From a checkpoint of a small mixture-of-experts model trained on Wikipedia: 39.8M parameters, 2 picks a token.
Below are experts of layer 4 (counted from 0) of a mixture-of-experts language model. Rows are named router (the router's row for the expert), gate (a neuron's input weights, with its number), up (a neuron's input weights, with its number) and show model dimensions 0-39. Each number is 128 + 24 x the weight over its row's rms, rounded and kept within 0 to 255. Numbers have three digits each.
After each expert's rows: "gets" lists some tokens that make up at least twice as much of what it gets as of all text. This comes from a sample of Wikipedia text that the model never trained on. Tokens count by the router's weight.

# expert 27
router:082111111098109125138149108163144145129144138110100134137098118149106100115148100110157178110145100183101128103136126126
gate0:107116138131138096102088138093105141117115141172173075084081177121132131097144129122124145145134136093105097088125086104
up0:088106141109113111097116109119113110118084139156170132143142150159120140152153097113124119135143073139079105142082133148
gate1:090160094140119097124138126148141134091138139146134160142117115155109091175120184109178136125145130106158142112146077107
up1:158141159154151133112091133107104139132161145135132168093117109085154138097117103134139145113183126132141133107136166097
gate2:105129148170118124125129109120103159124148128076103108102086124096099098133158142119077113157140124163174136140142127116
up2:149135163125137121159148148129126103132110109127064122087167144116116134150142121130131120137109111178112102118107151142
gate3:075123119130129131158116126111152115114140120133159116143143136086128112108111118161157128119094129120115133145109077126
up3:151139113119139140093101137125096125158136146121118121116108121135127124109124100072121080187150124111169134150115139123
gate4:119138134100125119144106125090142068094128132104156167158098122189086120112135127147131083130132134127143116077126111134
up4:106143122102121127152139143147159098155145120135105120106134134071158143109095154131169163138116133123136113152129113137
gate5:152131123144138067160136119137158134127138153129149082131107108101076095098107122122140109137125127093126131149092158139
up5:154151164157143149159120090095115153162126152143111136129125147146147121079143141096141125126176130127133129162131115118
gate6:136123171148150078172151119119120099127179156115141168155142137078148144134135151163153094200098141107131158079163152116
up6:115111121147137126139175150111091115135143097186109154126135130115134145100138099187156155187109146113126133096090140128
gate7:129143148115100111141096179106117152130121128105134138140166125119165169146161100126151125096139152136128111121148148123
up7:118122106114125155119133154089124128155154141129158115142162156107133146100138118119105126146122169106139125115152139141
gets: "re", "ce", "ult", "ition", "ect", "age"

# expert 23
router:077124118117071120161101154101104145175101123140123124088116128125152137110101171104133136130155135152142116101130152105
gate0:146130122114134136116089092129113154142147111142151123131155147131115086122120148115128142130121138144157144131105136105
up0:142108112172113154141109165124145153147137116130107098146096124097116179141153109140107181134130119123147108068145155154
gate1:097121108123151079114187148140132147116171121109141154143112151192122137135115134132110090087106139130135119098149136142
up1:121142107183086174161097104154127127149124135189154138120134151091139140126140157142175139115121118099105181179096132117
gate2:126155110081060130071132143124127131156090140159127109138093086106106083134149142152146167070145092102182108169101107152
up2:155173094124127111135119149121142141158090163163169165153141102111105113113143084195157110137124132155139167093120114128
gate3:144136155155136115156161139128129094171141128129097108167134140128109118126104142132098094114139161139124146086128140156
up3:141145180133117115177080130189132154115147134111116125089164135147153161122129172162113140166121141145113104127098105119
gate4:130137114165129147139153152159093121125099095109141145131092172156112121098117116142119146129093134135112155123142130115
up4:160090083125128107071115095145133087163159134156125142170119136154155150132121152118148149053128122116154114110151144133
gate5:106110095088125122099105122098130104158102116154134141127160111140107121098086160156117157165154139077085143154091165143
up5:119095139128142152128169110156120138123108089143111118081121096147132119075086135193131138139097099137068093112124135093
gate6:145119109103101120099188132130110095163093101162150126168107090160161127178119142104111185110141101138138135154107140110
up6:147106145144113157160086176161109179141137133123107124101123104130109113096182075144099166136153150130122115101132152125
gate7:111125148110112084106103101126115117162093064150162147147137100124090130128132136134125120118123143136132108124108144112
up7:120153140122138155153170137134139075136134171120126087133143134125129117121128143104166158162125137142110107118132136127
gets: " ", "–", " (", " E", "/", " e"

# expert 29
router:095106150118119099171112093172073118137136127140124125117103121131088117125143107138158100140122138104123099110136103115
gate0:185131102140142091122127112149119146134120107175138140096108114169166120098138135130147156144124155157137124105147136092
up0:135108092166116140156141115129131124126134071111128105149145104133148108123122093121087102146104137117165145130129115107
gate1:143140095103109117135154148096122139099163087174163114125145089144173095169169121166118084148111129181147072109141102124
up1:132141126176126194072096135116133104111114106126102144181142145124143115164093139119153092086155127150122137153123114096
gate2:136136139119130109133116131126119065142133136188124147171141096129119138122140137125108087156084111103123093136153087153
up2:118164069115114110199124131112103106151135140111095131149100145154153127146118121127159129136105129107099118112177142149
gate3:172165116137113086126155139117131163129146142108129140179129063124133102126162127132146116127133096157108114140093158110
up3:136115133129122125123128138134128156127110144132117099144116134135130097146158158133136199081150092110144172136120101144
gate4:114111170164151140092117134116148086138088124179094110092121133146113092133112117118141106101146106100094110125123104069
up4:125126106108174125130156159134153141129121132123101129103172105143149122141118136156136149141152093130078118136123107096
gate5:108143145080082107098110163152122092130098154161141137162152126109190146118109110123139124115156157133104119162128162137
up5:132096135122086141118130100099097140117095126137112148127158101130152146073130152102155128128114119100128081103135139091
gate6:137135103095094138132114109110137144150104107130107127101140098135103138144125111100113134151144156161109158144128105177
up6:106127152153131170148096067178121104158051088141105091122161155136136124134154126154103123129146167120115092155154147150
gate7:151150137115148156136110111079121144096123140108141143159138147174149114118117102121124101169143119115108136095166083175
up7:166115121128146112147107144162118147172134113122176107149101147157159121157166125152142142159108136139071130125127149170
gets: "ation", "ial", "ion", "al", "on", "ific"

# expert 26
router:149138119116075127094176150116188156130146182110113141126140173133123109156101093173168147138144141105101158133187120151
gate0:123139163127117113112166118114128104148136083094098102144141119134125135127137088110102117108097118124171151121121094135
up0:117132128127113179157148160112116093118153146107127078164130116172106150120101115131117124078129126153108133091090094134
gate1:173104115160157143125115138122087154124128096117121158129140053101114094122142135138168201160107129118108128116114132126
up1:123136091125148092115099160163144086141132102132131130108077148083130152158123164145118115091090109136089161128127143134
gate2:112148153155099146142151098126126133128088099099159198141112147113098100115091161126140085120127114137158125141142114122
up2:132139137090105137144093141140081108113139198098094148169156147130140146115124176171116104102080120162132122109126141102
gate3:129123180128127146091155122147085124136134113083135141105127154130094069121143109126145130130137124138143105150179155129
up3:113113114059079142093121130088125147191109101108151136153143136142120134110157138171084125092151148129091133148144126156
gate4:117141114179146152150111152151049138167105070122120127155105153139106146114101130138101138164140123132116112108140152113
up4:143124103114133121075096126116118089150159130147141134143161163160136143050139110093134141148115110134120102110093087135
gate5:095120110121178153154120126120161130156156124150091135139166105135115146129135137167140133115143144130100149099090143148
up5:175123106100099127107157113141171161152106158093129074145140139129147178107119143092162145088112129144163116101132171107
gate6:170142139151137185118176162164132128116128111129125117119124142127117126186159157138107099165130161154117165114135163158
up6:172100114158077079142141132142156087133120154125099157125126149156131117141142123163159161163168150105124102112143124107
gate7:139141117142141102117151109098157092156147113119134139129099136093115113134105148109111163144168087160114108087111111100
up7:131083129129161112151114112122123169128106187117101169126108112135116124121181133123142075103131124137136116104124152143
gets: " B", " T", " A", " H", " D", " M"

# expert 22
router:157129163098097104133095130085123115119128087129129110115187117101138149158126121150141113115091101107111171137109120123
gate0:156109159178143128096131088122160142079079139133132092116114155132126102127131138105092096112142139093123145153150117143
up0:143130090100146122089100068132142124151098135154111068116141088182131105144105161136147093075126094148091132084133160131
gate1:104121097116091104116114070137145154124141099094116157079058110143137137148137141142132171128134087110126131125133127079
up1:117140186110155097133137114188105123118089110146120073075107142136100151124138164086145150146151060115124128142144089096
gate2:103140127135169104103136141111133150143106112158104137144112074126101178140102115152163098135068124122117134155108125155
up2:089104147134144100097130102093148136182130095111165156166125120144109078139131129164109170146109173134093132112084113137
gate3:166149123124120110122084122090103148108183159107128079139126140093129102122141185114106122175133159109112126118115136132
up3:150109101089178090141113131120105088126139151118154135091165100097088123134144139137140111154121128110086119110141139122
gate4:078133141113144131130110148094106169155074101144144117171129135133117115194116140126136146179132121174092110150115119081
up4:105121153136139137143154120133150111139080116098122166118102129149080142143062125097126167108070154151137119135129104132
gate5:101153140091177125164136124186147131109175136097094109146147117144124108135107134100099130142147143148165133085137110138
up5:143091159091076152111159122137115124153137104149084169130125162156110129150141106087157148135102170102151131146142111137
gate6:117101174150089140176133103096095142134144086141138154178109145101123150105156139132126112126127111120120150151133131125
up6:113139110120119089105161087165139117091125117139137089099152151100132175124165112116105115128102123125121114089137126125
gate7:145117115135137155129101073104133104154130140069161133136136148110092157130175136178146138128136128097112130158113103082
up7:138092119144135149088124108133123116116093072137138166076126139144158071142124147100104129119104135101137161137147090082
gets: "le", "y", "ight", "ow", "ine", "id"

# expert 19
router:117140135133139161127157120170141136110141146132146113102167140124103147158178127124123151069082119125162104132095116115
gate0:162115137122113122149155152104118130152131109168097085087122139124126118130147104089083113148144141155109135091140119121
up0:164122139103119111155158128128129123099119120107124116103167130144137123132181127165165124083165182120129116119127162167
gate1:107112172106098122146110138109124127117139132127073120142125151115126156135143127156149134152141136178075155111096134172
up1:147142141123122147118150151181105136111139129131146129187138167143133139109196136110135125142116180119101089146112118155
gate2:101146093131119104179111124135156116128167150098118098145164167054097132154150095149120137134114149064149139086124121121
up2:128137163163137105144085126159116129168171129154127107125132139156148115103167160145112150093144143140087143118130133154
gate3:091132104101151097152083121121170144116137148128112104141115130096152127110136144146101110092120142080138118109085113200
up3:145135132127143083120174124149118108168145126137142117121140160125148130150120110079156143140127133117130106113141100099
gate4:118100124153150152079141131098131135137089120119098129143121143130134101125134092116132089157163117119151109083105146106
up4:146169132078142144101121110158087082169125130134123107155161103144122129152154147114111171144131133136128107110123091144
gate5:133146109145115123130112174150091146143136129164167119143106135148143180141142070101138123087120141118150159135117149119
up5:132108097068127100131097182148180116109081113140115100109100138110173110141122133124124144128146141146095119095147133104
gate6:175146114156077108115122089094155142136136191105109121145109103130098133094167113141131135156152151107151112133149145118
up6:135064096123119055125140147132125132061127103143155129113072117163165123133137124110143097109138137125122156138123118158
gate7:168131145149142111160109130159107138139145127150121113125123098174119108114113102155147131152101158113157148121119131133
up7:086115119136148134142112142128113098136080125110118139104093164140135144093118078138136139159155124092115137090168109147
gets: "ist", "er", "t", "est", "al", "ant"

# expert 12
router:147110114105136158107130146148147139090167117141185164127191107117180110122122143135095157053149167102114116166144130128
gate0:156093143179145115146104145154112107136085126109108156151129106122123136138125124157116162111084131175134125090135143129
up0:129161136123173118137096103135186129145130141137098105076115108162164109114140121122126135132118074065125124128116125156
gate1:098151095139130121116117155102135084122120151132107133140103111159129096111156158140130120098144148126148132132138153111
up1:130127136129119115090121142102128117095097124103106136125103174154163118155116136134070068133120149079164107094121147120
gate2:106123113152101130136117090118137127123199151099162165138124117126133111108154131134122146129128148142162150151118098110
up2:094087140129149106124136126124139122175105150120115116103147120128156157145134168156118118152150144147118114110158103150
gate3:090131125112128117141129095162142165125159176099137145099109117111175119082174123143122119197152124127127101147131123117
up3:131142103092164130132126121174116134126109131128120155125105086126098115141130134120087116116144127112111141137127135135
gate4:101101163118144095099085168097133131115122146136132109145141148127144134136170141120103119100137194106106124091139140103
up4:088105103159107164146143135098098146153113118116124095150133109131157122141107097153145154152124116134133115111123122081
gate5:129123112111122113136173118125121149158143149119135139103158104104115113109114108124102097117098186151106146133049153168
up5:133179142137186124131113122121102145153091130122097164099132126151144146147160154152174165154112111089133146075123133141
gate6:139155096091125128129141106148078158148073137150132116098087136109095088108155116127092116111143182081158143151115112106
up6:128137117088086173123115100088115114094115131101161122124139118087142112108137097160137119110164138145102132152112167146
gate7:137152110155094152104163136147136132111090133129109062084129110110154141125143127141142138127110151155160131132098124074
up7:132113119098088097109131162110120134096104145123124122088155155154124118093106112145181113133126126126129095143116123141
gets: " |", " ", ":", ";", "-", " –"

# expert 5
router:083134139164142116134089150086122109109153150146139096176124121136162150090136116106121126148164145175104122164143165140
gate0:132106133169157108125081085157143105132110135162163059128169153082108139141143135139117124141122132109088135151159130112
up0:160134116100154129094132136170086124132136117174110117131134140128163151159141091131180116137116126143165159128181106182
gate1:075119159119161127114155152115120119139149151075142127122165137137112151142089085149162137119122087154150098190078082155
up1:153124120124128090128165127161133140113135087144151141095141126087120107112140130103122093103121142082112097177129139142
gate2:150092150115147135163118136129167116164123097137103151142130147149151123125175110132134144053126144127115182158120098141
up2:096089116120099157117119111138086128137135157136138110120093103095150148105117121154130129163115141167144146108098111114
gate3:106159111150132125145108114084114099142159116111172154121164139126120134108131091135115129165131143126101108143121143131
up3:157182146104092122148149121067106129114111148125133152125136123086104132126111134156152084172102132107184110160093171129
gate4:110137103131073095155150100152132143162112095133131154138145100122114110124123119100125114139171097151120131150168119140
up4:111123105145129134148131130154140150150134109109115079109109171093142128148198175135151117122161102112086109146135170158
gate5:162144120078101100106132153134136135076126097149112108112128140108092119125145106170110159113147095139086161120138135120
up5:118117136110146150123205117114070146153119084124152142113152089127120169118119154123089151134113115091105126090116166116
gate6:102142131141150129114151105106138161121161138109140114118165138128127138137104110142100110127151115171089121135111097064
up6:129129183123135159131109134133072147122117140134143108138156168117160143170142099132135090129119179128118099138117143121
gate7:125104166086183137119120152112154137132153147145172116114129102095137112149172133146118112106111173120121135104165128092
up7:093107125158124143153165121149099156145125131060123152130137127117153109114115129169114099102092117091129089135089116114
gets: " S", " M", "–", " (", " N", "°"